config.toml
num_hidden_layers = 9
hidden_size = 96
n_experts = 160
experts_per_token = 8
d_expert = 32
d_shared_expert = 256
hidden_act = "squared_relu"
moe_layers = [2, 3, 4, 5, 6, 7, 8]
router_score = "softmax"
normalize_top_k = true
routed_scale = 1.0
balance_loss = 0.000569
balance_bias = true
router_logit_norm = 1.0
n_groups = 8
groups_per_token = 2
init_std_router = 0.0163
lr_router = 0.00146
vocab_size = 8192
norm = "rmsnorm"
norm_eps = 1e-06
tie_word_embeddings = false
optimizer = "soap_variant"
learning_rate = 0.00956
beta1 = 0.95
beta2 = 0.99
batch_tokens = [65536, 131072, 262144, 524288]
max_seq_len = 256
train_tokens = 243600000
max_steps = 2515
dataset = "wikipedia_en"
Below are experts of layer 3 (counted from 0) of a mixture-of-experts language model. Rows are named router (the router's row for the expert), up (a neuron's input weights, with its number), down (a neuron's output weights, with its number) and show model dimensions 0-95. Each number is 500 + 25 x the weight over its row's rms, rounded and kept within 0 to 999. Numbers have three digits each.
After each expert's rows: "mostly gets" lists some tokens that are sent to it at least half of the time. This comes from a sample of Wikipedia text that the model never trained on.

# expert 85
router:517496513489521510495464527492503504492508541506493508487511526468520514523515454498495504527512534464542491485506504467500489467502448535500489469509518565495535475500539523489534499468460508479500480524521449528476542523519486492478521518489529496515478485519513482499553491520548450444
up0:504483454532471535512522509540444487521519466453511478520510482489545462508460499557509517528465522485515467519499501505534539472481518502487529539485487495479470486476494504518517478514554505540549496508545507488506500468514493523501467471536515534480498498538470516500495484505506501479
down0:495482511486506473525518482506489477488514513492519499482488499530518531553562522451521524556514478529500505498498496492519453520508519424462502527502521507466464535492482527475508473509543564515506491523480485509541497522515512531510494501489512487503497522438498507494515500509469543519
up1:517471467530461517526518502454481467516557460489474478515472460521529477540475494534478505508531523513529483499508515514516520476461523472510531521462467487504466500514520490516508493506531524516534511491483537481476459543468518527487488509511503524478461542509489534457476521519475504517
down1:515513526556535507516485529482452538527509492468535497474516476506537496536522495486469465470503503515482520523464500464495519463473470507494462459500516451503534527551473447526512527520494499540505458532538470502516482525499520487489517521474488515516475465489483525486509493499488489477
up2:519495462507494553515509489501504491525554469482514505474489506511520471501495515541558499484489514554515548532508472548506518475476466481491492544451446522489456503527479497538486495513505505508508503488539523518485500507541520540481491469533503468467490524530476516480472518515486508514
down2:560478463516544514479477519559530506502511533509445468535483478486493501509480454506480484463483488515499483513496466475427528498505478528511521504511546502501481510488512480505484487530510509503458504481531486499519514490479498507483534499464526501502493468570528522487517474537519514497
up3:471484518485479517527525522504463500550525497470492472489497457525482475509486544524539541474472498479526482558512505529507534541487475484494528522506468509482474503496482484525461519505476474493522523471515526494516488518531526522480450482506490537448505503516491517490465538461504460537
down3:462526478515486454483463467532473521513478512551495489475457546541515542498544531517501532481485490494449492474471498543485485495495512494468520480532478503458499507501513516462474518528473469511511482493518477499486466530451504513514516527496501527515475478500520497465493461463503542491
up4:507482461516460528494519531525459475533479476469519463522510477482478465524481479532529470514511477476527466544530470479528535488463517515528534474517474506486517518483474478521542514526515529527524493490529506471502502523474479516446510517510480459507496535524479517506487529526459510531
down4:504480484480478518541470495526492525489508531522535521507516510536487466469499486464472531500470526519494528513544503528503522509485509551497536511548493507532551532482472512511514481502476532547479449514514534477509478522523475567487505493521474526493480520523535491496464503508521468527
mostly gets: " the", " his", " their", "The", " its", " this"

# expert 4
router:481539493478477482480458490497509555515485477548525529484488492480501511448517470522478548510476496535497536483478498504492503504510502512486518519502499531497538515478504504508479557485510419457505521492470545475540516484470473468496484528471464492521478501487457489517532528513497488508
up0:458499488509474522497510523478459450532485462441472460495529489483526442495482482534530465511526523476533497523532524528497524495522468522536516475478508533528483498526530509529532515485523521525531519485523462491519505531520540552519513492513521488483499487505476545499513506503513486487
down0:477488455490505497521522457499470495529517462501543507521521522490536464506515488507459495508462512467489514497475493517465505514486503543498473461519538504539487510543438485499543536499513497519504476496517502487485532540497488471472488531454518512548519509501513545467508518556479476490
up1:512507444480464521480537521481490486521515519431486470484487479479497487497501500546562484541493490504531508520526505505481551514459477504511508504518482515538492452524500480460516482556528479503494478477526476521481459513543517496513516475517514511463480545523500509508479531511494522486
down1:510505499524487527504539469501487457509450516492471508519562501506454480513497550486533470537552544505495519497495492477492465471528522457491440534489474549511544530516492515503526499502468534497502493496522512493517464506514464510491496460467498471504500530503512529504530479470509502504
up2:490537512460491498481483493496492524496485477532445496479552535501511496469504537540512537539509535487498533504493489482519492452507482490500509529466507512544481489519499512543487452522481501489489543492519477466479500459529490468478535489469509508429501516533508496519504529479535459485
down2:464459491469539526449532496522524514488495476538512490521498480483455563482513500488504535484458500480477520522480513505490516489511543508471475540499540530518495499522490529512509532496521496521540458474448477515523490510473468499529511483479535510509523497474521530461533494470506508459
up3:495482480514482517510516552502475479520519503474468457499530472463482460517494481522519464521517514485509443550500506527481498503490537550532518474499506520517459496534477487498519511488499534495503532499550494534474457537496532551508523504483527485497479509557476544511510518531505503494
down3:483492515540538482470492473442500485482530550468490484493504524477490524446488472512495483514551495523509562538499496516526467500461496512510508551514510488525493517473520514529540489494489489528460510489517533495537463468497508493478466465508508497498495498498496460431494495523480501516
up4:551509500507496504471468515517491510508520537500515510495469524519512498463494500525486524499470527537501521461526479482475504488492519488473525502449481468525514491497536484482534444507575499493507504520456495539512492508524501501437441512470469524497457487527489519513471498523503477462
down4:549467480526528511502496500524488532497496441489470512498518501487482481501467457496453513502495524533455493527487512556487536502495500493491535453510498466521469495476487488522461571500483469506472510538535512471495516494498503463509500500471487524483486473518503490553459506508546505495
mostly gets: "Ch", " Wh", " g", "-c", " no", " Pat"

# expert 36
router:493507511473501496501486475509534526495522495492431504541487465430540497522481455505516495483517465488489505490477517491460480464530488514481532478516489470506509479470502520528477528478522478466487548498517572490504503541486488483509532479479501466509521478471501503526479473557517512490
up0:504481472488479521504541492507473511520542474508498478470520503509540487491470480532491509475520526491525518512497464527456532480471489508525531480470489460502513484482494496510515490497513502513521519485529449546500489504528530558458474486532519557484495521531451514523535553540525516497
down0:500496521484474505488470572521501474504505528477486484492535460481495498484510525492500573495499479524468497518555512510533497479541529513521496537489529523489483462499545497547469513493481487478507504516490527502467505478495456519492529469467526500513474482491526517530572495525486488509
up1:506522503521448537486505530483460480551555466496500479468515490510510481508502503529540463496528514538537479493520545516517491521488468483479478514506482515516465475498521505504523473468522508535531504498519457508477530494546542519486471531507492489485459524509528517512523536525537482457
down1:530505518526529471483484501532498524506482459549526530519485507552514525500468495482505504475500465526496551480525451510491511536484539483495505545516536517498485485483490486477502501547464525549470516524452503474468495523504526497506503500488451470505524533521502526481517478497447532519
up2:522492489533485533505535522509451461558518496495507461495505497465497463507471486555526499488507533504528525526498520542522546493468488540533534472494486463499505468518475497526544509513504514544526489466540481518466506511532515523469501527527520506488493493511484530532468528530495519489
down2:509523540468510483515502484519496489524512537529510515522504523494496482516518439493526534449552450502511509499497476482536509508483530513518530545505503510471507497473493517504471487487461515528516484479488507478513515571520480508493480491491496493459473511431494516483510477566518496453
up3:514505520517491520514523545472476489506495483514489476478513513531525447517498496544531483506489510492542515515528495541485507478455459497515483480484503522506493501492515523521518476545496484506532545452512519508492488494545551549484458510518518534468465449536447501479498546500519496498
down3:507505441463473525485516480468470489491480524454475478509483543443456513490489476505500488504489505512493511522498518476483462471469505526539497505539469479532503495512486508459519532516469511474511508526484504500462543531469461452528487503470487534500517476542526457478495489521470482510
up4:475500471508498553481538547514468463521516478471552466499478473456498445494516530534484523477509459469530487485521467490523516478483545492521546531476498460456471488492494459523502484469523514536531508503528475517502495496516522493504497499515508508462487526542493481513487535510501506505
down4:522525487507466499511512460506493491532518493465506496513478492538532506522486477489473503500505497529547485532477474496484513524479541494511511499521500519435577516463461481486514548509524501505472476480466508485539453477503541515480434512514504499490524503467462481480487507516510539505
mostly gets: " national", " American", " International", " European", " political", " Europe"

# expert 146
router:520515470453469500494511508508514509522474500482474503443455506474449473499495483490513494517436535539501523512476508514530482501499457486494478490510496510474502513545481504499497541537463450497496513525492506532484493496521519496526503533501469458509481447530550489503448513525482459511
up0:488528513472507505563536530506490485544503554507479472496468428507505512529489466508500535497473530499492516526477511526507502490470463533509504486507500503492472509528515536471517550510494477484516505523510476503463493436507515576533514471503511473499515480508494495461510524514503470489
down0:493490465468514451499453492484482548490502501548488533495468495491513485452522486508486519466514541537490476499508509530490521457517490494505498492522503512464490547487499533475485474493541531501474521535541482510488487540467470517503497514476488496476539508498496508517476492547500481416
up1:513488504493430526485484497525493451512483492513497513468535509515515493503463421500490499512514444531512516476513517517491506518525492501541503486548519457474489495434465493500522441519541511502508504519485520526501488491507471502512472482494463536459495518475501521479464502509532516507
down1:477441520481507518527519500527500496477501532503518496477498491496469524534463501439492496507513466557526515528509500452504519509521537539513491492490487446462544485480516518478502547508480482498492496499501480512539518440511539491523493468496486502497516498505505486465470546530470536525
up2:493520495514473541471498517488496456547537503474517454491530514472524486525545472538480492492525534499545460483521525543458544509479493483528510472484463516507466471504484504522531459479497498515516484472543494492513521522487525543504520485497497505472478503494480543541491531496464485478
down2:464479552500514512466521513503498524488519515480503474490543542474497557508512526444524493451497508479491478487523468473508526480536479513532489525514496516504537484492509529501530534559484466491501481507525529477480523537494516504455466500547471481464479497519489491524511519544479490518
up3:495501530520475544460481511494489494533518518483467474514503479494489524528480496534508507479467509457539442491494485517483530494473474528514580470509469528483490496513550467516501511520529477554508504506530508502515498460516539480482476470491512531451492491515469505491495516481535502459
down3:501488490513515466547512498520531531504456463489522540489519510519502501483549494446528523503534481482505536511472506490501485503511501479498528521511511503454518535547462490466489448526487498554533515458450469507495474491520486505498525512505489490488503499444512471475482509439518503504
up4:506461511540483487500535491464482478529551504483473447496537500511519466501505496536541501481506523475519516473512496518496559481429506482532516505490481517517509468495536510495506467503541476499483497494516512478511462506511468519457476461540535530481474522493465494512528545517504504476
down4:510471519470474485527512451493494458499515509518472487485528499538490507542462485472499452474520501509447513531536515521519497499488473480532469509516513504559471472527523447491533459486534496508521532485524490525527535530531494482480491527508528479460507542472480498493500481474494528488
mostly gets: " most", " sub", " en", " Ind", " un", " Ab"

# expert 45
router:473563508479506482481450481497519541483535474492474509516513486482523496541487501523501493485511481536490526503484530513513499476511418536487494539528524524486491490544485511507511477474521490501492505518524533504452486535505479484493537489461523492493459449488516452517492462484539505503
up0:523486481515493555434519495455474478538544471485475480495514459490517505457487475539540501508519535498535488545528496535515527437493505483522520516513483500518507503527534503496511504543517484498522520475521511461498510497511517524524499502523535481486475563514500493492489503545510520500
down0:502519537528502511506492476513480510523502539535519497469535488488519460527468527460464494516536476531495474459489464518496458472460508491499470523519516465491471535511468527487503476524498532467463525479522530506488470530515494533514492512518450500524502522473535474522513483463544474533
up1:520460475517473534480523515475459496547484472478503499509521496471484470507506484544522472498515500506525508471509489497477524494470492490498537490482469467523518494517513532520502530496524471501523489464551489513542515541502516513476466485551522506503489551530454558542507537508490501548
down1:508489514475509478480529469530488534470535486535514474484537499519478501506498519526490467486547491504526539509521517436486520476480521517529520531506472531454481496489474475482503479490497517515479476510466505529514435512496523492478505514524569478490509531485476455465481494494551525504
up2:507499489498484512492516519474464501549543512491452459524508488465481468455486441525522513518494527491523523498521489496496519482481498483537512506473481480510457522496542530535523502502525477544515479482535517500489483537530535518455497449525551490475511544508474516544488514505485505498
down2:474465509482514525509475468496439499503542500452500481484487508533501503491466530516519452501467525475455511472500517526471515501503486535525452470523533481525536513483496473523501520505539496516521473481523474548503470495456502478495466530488549506492494507506510543505449539516507496518
up3:496454486533463520500507500459470488541524446480479486542509486476492465508524505525505453502509518484520503493535458525486530499505517521508543442463489496503491502503523453506505502502470486522508469481479512497514513516459527552452500516539508498496479541514502536522539530531474522505
down3:508534512501498505516494509488493494478523466457463490476527508500511489459443484452521475462518502526520477489533533491478521517520460485435473532508473500545511512470509554504522513475480500470526523516517491505515495507476485518538457512501504462539492472486532444491466520525491506518
up4:524489483505445523481501515489480488531527440445494469459477478507481477509499476531501483510528515484531482553512512549506540496484514513532527465455460480516499477501505510534519521505487505515506487471545485522523497462497506489467465503515535504509478511549493549515470539507493496476
down4:491479487490504569545505476529446496485487469497533534513508487519508463467492482522509510541485494504535449460535471520490565496518479504489452477504455483473490525484490511485520541465494511473490516536492452510486511493519508484526521492531494481497531505463527524484483502511488521472
mostly gets: " American", " English", " black", " x", "American", " Indian"

# expert 110
router:526531470487490514471482513520498509493489492501472489539499480500544508536459452498467549542507468482496467502482533511528510472481494532491482485507463544493486479499470498470482461508469441493460547508488510512495486435526518516464507514517491546538524487463518486472491521504492506516
up0:475491456484551478489460464507509520501499474487516507473508531484493501491495478482473523511511522486535518511513510455496496487496481451478523489484526543497466477487488543478500520469539492513523526542467500525445493506511544437556518487511469542503486465490453499500505506495484531481
down0:538495554484512511451524538506497502512533479532493515495532501489508536506510500517513491470505492505545536517460526519500494511509505501464502535465488511499486546523518498493536473506536495532558479490492512515484500524548537469481561471470509541456496505539485482529472499461524486495
up1:525474528540501487479476497465511509484481455472464472489525477466488498464512468508482477520476496493506522534525497506540483466557495518501517476480497475495475496541530442467528505480506528495497531492531505557497493504493505467496532527446492466528514522525462544514506502481456513506
down1:484510482486497475463534500467486533467499506561529469496476468526525510488516508443465470471551471526505487489469485523535493513448537515491493521525508489525488501525506475498527501485492518510479517468462505481494501532507436530493504507481517534500543454473506497494533550485488512495
up2:511542488510528506464511503516502466517506477528521501468524495491515504534500486499482529534506478530488468479510507526505508513482567521464481525504467530515488548520472442487502554487474532491509480477450508494559515475480490535503447521498505492491505538509495448504540523476485506499
down2:529477473492543537538502497503507477485469529467494481505550510504493495520477475485480521508510472456507482472500501520520476403514495512531524480466497524523497506532519466484451500459518461482503503501486495457495508532485534509496479518446496484519507522504508470510519533532499506546
up3:478482438488531493506518501496500522498531465474520518479477525461472494541473454499494549522528514484516497498486523525505518478530447530497490515502484504499482504470486551493505498482527441493487515530501504512484519536545543505519526471487483487516519447464530488482528503452473487469
down3:503516525521481478472519469498549539489472520475526488469502524504529533520490477503527492516480476476495508463494509518512524474520501481486445528511461479480478547517528501521496493541481500504500465531523527487468462578520523514514488537519494469547513464491497510491513465477491483449
up4:463551516534481517463491461495510497520506485492493491486505497489524496508491506514504509495446527478537510488512509470436502519447520545522489489522500499513466519462522482428501496523459482522505521527513547489506455485464518496492539529524463520522485472453471481491470493486492508507
down4:470522523508476508489516510563509449516480513490551502499515522439493488542457475541483511486488552510479491508482492489469483500488520549534504462512489522531506500498540515459568509491485485480528520534516477524519524538516487490472519482491494509537469502510473471520477486510513509517
mostly gets: " Tr", " what", " Str"

# expert 150
router:503431513524481485509480509539476494534491521487515500463444478500561510512480463500516510531468557495509457539483483499469499505515434489495498505473511487508517502480499517500491540531487532468502470479505515493459533474500490454493476488509514459533500523479519482473511494482464477516
up0:501520523494497510490526509469505486523562540497464479489531476523502449520505474524538468464538513461518503474509532525483534484461491509517517485479490508535462471506553499511510480513541483524532512492538495514545493512498510552501482469535521493473469511509478524499455521541509517487
down0:529518520514515468486519491445462495502473532481504530498519476514490487526501534545477491494518487465518452488497492493448507447481505512473515498508474522501540482505547516503519458479505535529515528483543496518535518454508486488540457513490517506500501530523450515511479525467478531461
up1:501553483503478517480507516462472518528514529465500489511555510481479507518511495517512453523529495481533509492526514502470512492471496520537545495521488454496492496496514485551510505513556469523528513507509536522478480536484519520493474476509519540472465497534466553484453501517547497478
down1:495514508481526498502514523481502462480478487513449532490493494526450501504511476522491489517545474503512512463480464527526550505489482557509517484522538501500525466483479531489471518479499473478534488551476507523481494528483494438478521500457494508503437503476494483474508478547457513503
up2:493509508509472526514501529450475500532547506478486454508511457424483497525489498543519484504539502498510514470503503518490486455467529531519501496484482542532498514487530506473476462484519492518508480456512492514532506503506538494464524478513525517497468542528457534527496524502548480503
down2:479475462488498454487502444494466522495501527503531525522536477533498514454533492461468477503545472505491514524543484462513496513513516479528498546527528475486505512529508513479523502466460516528503451479519511536523504535447508551515490483472534496493512514467510481518526475492487502495
up3:501510503542483538475506528456471491564522471488490479504535499478493468524490491517528505519511491480518507488546530515474519427488489514526540468476472496536479485507540486475536506529515492519526525507525497493509486511532528484472528481514540512470474485523486557481467504527529481505
down3:494503521480455510482485580498487524520467499485510509477523505518534486511515502532476541488463482498492478479465494461502494508486492491516513497497504490522522508469437507508483476483471591486492496470519472497498536491451527463539494493479483493499501457505541521501469521511545511494
up4:479462462499503493463528480491511527521511504469496496464531511459517475507511497546505489459478512453510492477513529549497543493469524547512539482548486481503481466479489524536547502496523502511505474505543528537513488512518505522505490526502517497455461479457502508496465530535519477469
down4:526540530493500521472494561521469469478500537518493483488469462518506485538566564509482512494512478521545485500483507475472480552516503494528516512507493440481511512480557516490475517528470459495510518513478503491496489483450500490461484508498455496488505486510501506509488497526501462514
mostly gets: " con", " comp", " Con", " Sp", " Ind", " comm"

# expert 145
router:469526479487517495556526552453473539500489450511501502484490519493524538480436471497544517564468520497504490516477481463537511469526503507506486521447508452507512476485505502480502496493460479469511524489493503490499496543510477511518500478498497509500537469526509495500476503492478449518
up0:483466479523491542484533527502478487506532521487488447510519466500481470527502481517499515483547510463522518534524533534516541516503474489511504487506471528526464487502533485495505471518548455512531499473528462518508476508500546508464498469531543520497462520554506514493529518519488541511
down0:495476498537483531490481469525520492453543522545466472513544518557460471503478539529519484526524468466502508516493442465466475505520535482504507480541467513463514479463500488513511518520458518480503498477487511514514518486449516523476483510511495489488490511481470501525503533508537505518
up1:478511508493472517467525479526500475547522508491477469472534474503529479536481491532481499472470542491503534486498542544512516515486477534531511487511486528518499485518539548516500494515544472539532503485511503499496508486529552510484492463519512510452487545487456517478469544545506525503
down1:537505474498481531501519532504505473474493539475467501513500455500485503473491492517494491510505453493478532542524473462541504487495517479518489459501533461516473517468538457530517466505486526514439464505558514489508505481492501503493537496539498490487510449494463509524500491538551490524
up2:492485469483520515490521465477507481505510534498515471479497448528519506507504465512460536515511487472498552491509504536486518507459431484523505504460507514520477507552477512464512524482498447511549528468494507489475524472520507484487479530466516531467499521507519488513562527503514524470
down2:499529524463523470532527510532540538504469501526464504497457499519563481489532513473466459485512488491517539452512470522508527514445521500502467535513496540504479485498502500478521512483502513484471489496466501542520490508436477499535523482470536500524469517490503497465497474493487474510
up3:471482510550499544492475502463493483544508509462485464477508482460475475549529473518524525476503520488530536500530533540539524510495467504522517493531482509547458478545503476522511518506518466541490541468518506515535492466501510480482532527485518522487474484480486501508525528507524480479
down3:510484499485506481464497475540513470529544494554516512458568487494442542476495521529476527484542497475506544472485474499462518542479486499515506521535506514457515514509482487474493491506469483495479496519515517481456524481492524508508453504529476464475519514498510465495497524468478512527
up4:488496462509481521459518506455460474515525474468483476502528467508523482530492478534457498492487514485504531481516525512471529463472457545514521509529483527523497451494517511540504483527509473534534478474545473493522494485522519527493461502511539499483466522519440517495481540507501502482
down4:482503510520502533489502515469519517547525501455493513547555530500534508540530533510481489472496538512541456497512474487475511452500508503492502502486501519522488519518465542490468516526476503490530484476510488496515487559453495497481486453456495514493501480490513563493535520541506495473
mostly gets: " re", " con", " ex", " dis", " en", " sub"

# expert 39
router:473505475524489497503480563500493532477480464485468507515474443482519506487499481504521488480467506474502530486481491496422491518488541543484505529514485491518506529489450523488454513475509486458488485449526535478525516492481489509517529512490474457533531493490490459483456511511475493507
up0:482495490531466523542531526463462473531525494519483479528507479475473486508493513545505510512524503515535505499543488507481551458496478476562515518482496519541508453497524450497542464505500508540557474478507479511507497504503511510501473478525518537517460495504507543514491532516509470503
down0:471517449512551464490529535494509502509534518468513507489492532517503505513498494505502503497518530492534499481491496465538483516479515472511534526530493450477535546486480542486471531491488522506499461521513519527491536541450497533510489482498526509498539528476455498432500502501490526543
up1:508525493534474537521514497461469490536519528478448477503490512483514480499558499536498490478532510497513521513530527561508545479478482516516502478543477492486486484534509495476493444505505477552522516478496464519495486479525537483488499474512548535478469492488496549526501529509507470488
down1:486493442501511499455473485452485513541505495496496507494515459509497503511503513480458478492525483505497512443518504538484454508531508505556515500476507508515477508507564540484486507520489492510505497506466536562492531470515494464483480452476523525541499498466494490526476485495524461464
up2:532511511495486505491469536533491504479517446531552482498576452494474475482466525499519516527513464467510536536509481510465505504512515497479474490452481502476490484459522459510514479498502519505472526490496450528484529511487485522469516472502514467483497460471476523505478506505515470464
down2:515500524477491510481536484471486561517528492495461452472479472468456449509484487506526505501578480485478511496462483527480501510480512475495443480461495514538528498509536477473514481477531489492526520493489509476506476525524501487473505507534524493528505503491549512493475535476538494483
up3:525498481516506538491480501457472466528521506484490459518493496493508467497493486531532474486525500478524496525541514514537515487491456497556525501488503494503520460500551491504571490512497490522554501468504524489512505503532507527471515509492540504468478536542495549536537527524494484463
down3:490483519504484482555527511482471537478525464475477473488508485557488507478489510556495499504529530490512476528491562481505497493525485511495470501500500511531486479517493510484555475473469475474460452535470466535500486523494524500478455530525495503510507529539494496462506486452513479530
up4:503498509516499544539555525490485466537546530435489458525531472465470462547519499530540499460506500459511486477524497476512507485502447493525537488508498518493484494528524501508518525472490491520501536523527533485522499485488513515504524469485493493514474535471511537526506525522516473496
down4:541482482463503503451520511459495464521523477492512526503536520516505466508537498492468503530505486530515540533507492489536497535506486532542476481530512491481500493488513450517488444494515539507513513500491593550513528485515502496532456505498524516489479474517513500511492526483497476522
mostly gets: " national", " European", " special", " International", " social", " Port"

# expert 97
router:475520561505507467496474518519487501480516546489505514457517503491516512511521479478542490492525524474526499530516503521461483527508492492461514458501514502503480473461498506518552482548516501509490463523522444513504553473534516485483525486473504493520479462487521521517560469483456514480
up0:551519489502536496493517501520477456492514514493511504501484511492505521533476479505507505499542520526528485466497492493455494477494478523491504507497532472557473476499516517486553439448447502524516466541487494488495582482472473474501520517464489499508530537489472505511494486537507502506
down0:522503481529507504512522507489533514530452480502500502491548538505487535517478495483497524467552527512472471432502471486515517502483472499483468485505455470494506522495509521467489493517486482504481516493533503504494508486523517538496507459495533529531456491484513489527525406517551497506
up1:555462455547457510452513502510479517518533470476512489522454517511494486502490522514518502522474479511541495521534533504470539490478471523534535540497466475483463478503514504476479499517445490514522513467500499499506514495487529511481470501506517496496460538512487520495458528526544537510
down1:515492478530494513504509528505523495477456508484486513514502506529476505473500494500486514491498497485452467440513482559522476509473514490479519499480515473505508525491524558532469470460408529476521519472491492525505492478452493501514503434518488503487494530495509503502508490501566504502
up2:484493500522484514482505515484464502498515499467499465502519519466475472528457517523513518520520486543526511498514514527514508461464466505532543518493467489541484474565503503528488484502493475479519526475546491483515500550540524541472491465526541518466474535544492510491493528510532465517
down2:506498472497552541473509533461499478532487532520493516501482521471450520455545483466516485483522514500471515487478514476486516467513474544521493472511487498509532532474529496490532474469536555541490536534516455523500509512490488507520551471467496530497496496524501510493469485500507469469
up3:539486505510462539470489516479481513543522495488503461458493472510518441477476488535490507470469529504550539500514510534438553465509500498543510505491455550528512491509501488499494499518506487491513529458509500488530492540488528540465508506501505480482517536498469520506476515519492480483
down3:484505548487470525488517514516527548490515509534495515546505469505478468465504530502468491541547503525505494490515487512516475479497466504485498504508509486510490541529476479519479498533468490477546511444535465530488519518509442487486516487485515470530499448476490486478540527459538515474
up4:538465506508500520509469500480486478484513482459539489512468519512485525481458470499489541524475491479480475541471513509471504513505446491468500495530494540527490500455519504503480530532557513494483521509523500503552523490541532543501486512490486557501473532472484454465480515511473511483
down4:498505532513511510498461520492457499534511509488501454463511492554488483501513521457490487532502510478520529565479501507536471537465455502490521488466503524494473521469492464505475487495531525472490495512520494483512481489490535485506500489449546484532480470491535545516511562534519505516
mostly gets: " his", " their", " its", " have", " has", " first"

# expert 113
router:538517488476486505485472512512535547455488498473483514506491454521487532531491506506495481524509501484487490519504512559502481503492501474521509503487500511496541525472493480584482492522502484476490557468499538489494514497507530543472453508458482535508543531494480541465498502470527503535
up0:498489498537486562526480529496474485537514493489516457490505484459476496470513501510519487471520500502535525499524486475466524496512475506495491480448492518521486465531539474513519528485541474501534516528507451501527528521548482563477518472495531491476483479518498538519536502524478503454
down0:466514470567483537515535471482468513488472542524544507543509501499493520459509540469493506502491525505509522513511468493506492456477480496543498523499479508475487469523476522510478509506464512481516486486467511518495507535516471547484449473540515501472538452489493487488541534471505484521
up1:487513495499475526546531540488467458516507549478458472457486531498492490493516517539515497526494522478523517515510489471510516463515457501534502481477494543495486455518516544471520490484497509529520489483507511494483510469525533515537498477509524479493447493469441523530537526541483482492
down1:463470509514507496521513495513531505538502465504499499540473496478500500492520524487471500476532478490482488505452536484494478494505536516502503504500483518507468461539522450523493512479514478470509468488498441501549428487516478468456557510512491519487473540482506465523516534474528480473
up2:476517502502478531494505525492472490553535502475476470525518495451544485501544501542552479500465505503500493488520496518459524528489510513529527468491484493506484479538516487488522477456523458507503475497514485487508478493550520504513514505513507517427470479559536520498506514505467469468
down2:493499517486488471528528471489495522459462489497489516483490495523534484472481487487497457478482477538460483492537517481469495503504460504456497520547476459536511518525513486504512467504529506507495541488543479512492500547466500452490547494514481508505467489478472507495536467538495559455
up3:493457497513506528535483512469462457513500565483491472484514484491498465496534497521550529505463503493535523500534495477460524492500483487479513490439498470524498493506542512455489490475534482496512496472538501509432543473516541504499497473519500526529483504486499517525490526513481485463
down3:535503534539484474444506519512533497512509480471471496516483461463509474536462443490498463549505469516485515512473505517513505491485468514506503496498508531461533499499466482524530525546488522489473511450487513479496502510539532464481463531486532508497539503487525468484485534467526500476
up4:511496496555494555514537538495471495512525497498498459505519490494541466476535470526530460477502488515511496503532521509481512472506457494539516471449484506514458467528539534482525499469544484486514508509454484519492534490538545526504481510505505503492487495544499517481532520529526474477
down4:488496491518520480501505519535480511545471520497469528565494500507511488513509505471539472508467510484489497494489500468488487530519537483494527515518533495487491512457502453504445455491486505507526462514457505477537487505559511541482525451488497533505490504518498445546468467522525489494
mostly gets: " D", " tr", "-F"

# expert 117
router:500472497466481500494485455511543515517459465486496518527501478508529485535478529489478551503541470509480502457513481500537484522495507505471515519484492535514488529523467512516509494499526490490521537534490497506541468497514518556497467502528485442496530553464482458464519518538519498526
up0:501526483512518511493521529460491514548535492479462480476489481503483475514505489539541523513501469478514513503504530505509522507495493520516535482517495518515492459485565533472514535479528500525534498508531489509479520490544534549473532475486562513477441511524485510508490488532506466452
down0:476497459526505491537533503452490493472496459472512497483550516534476457515488541459453508496481457513510487514507475511476503498476462505494480490544484516470481553505509489473466522521477469500501527497553527496478478471491504468473508489493473493520492495531509521503462503462446477529
up1:488510510568477510532511505515458473492484507475517461445479512513483483526473476525497465489507538485532504531525495501518519470522452559535533477494510479521490474504475465502550486477499485542513498464493540504490526525506513469488508464484491491483469476518486521504505532510505464451
down1:497560545499529485470498554552497513494508525521486542503518472491502512493501476530479491476485467477470497491490484462505491514494502486447509501535513484515488491491472479448486461535503461492507497540504522517514502511482527482477532465548503521484477539494493521468548458528505549494
up2:551503491528502553517482520458505473545549537491512468482522527458496471534481498553552508525511521480527514540493483523506523456511472510521502506494479495512519498476519487470559537519508456491518496502518506488514516460534528502497502445507526470491480493494512528488502523499483480508
down2:485514493459506530472529505499503500452487479515520549465474493543470515530539508529496528492539494487512483462479484488486492537492539493456514534529505483485457498525505507513513535487511535481479478449484531499515476543480487525477554509483486512488447505459474506516499499444490495490
up3:535557495535460505517505523475485459505522440477518465501530516490483497485506461529528466499492539497523486500480506489516515446505455509523486480509444504525461450519517530529494504500464494509541510508514512562506516488478494509468507486500482522477481494529472523511480548496492522491
down3:521469463493457488521478492456517503452522503461454483487536483472494529474545551493486465512503503497519494530475491524486516481531533491493504515514531532482497490487462499496455520518485487498488522519488565515497495470516508471494497468520458489560456489480487480510500488513544538514
up4:493485519503504515490503463514530463545517446501536476511468521522540462526479505519471476507474494534495509489488479555514508489485448520477501496495518512540508470525522541465542493464505507516495516517505513476514510537509567495491497538507480471503481523555534464487479531530517510492
down4:494489500498497489526512491502514493508500513483519490517469499494523551527511516479451527571516463477455480519502501517493447488517463536484553463518554512518492512446485520528500487501469501510510489505523477479492514456514527468544502489497482481493530461505514497465512508458556474499
mostly gets: " tr", " Tr", " However", "pr", " Bl", " Sch"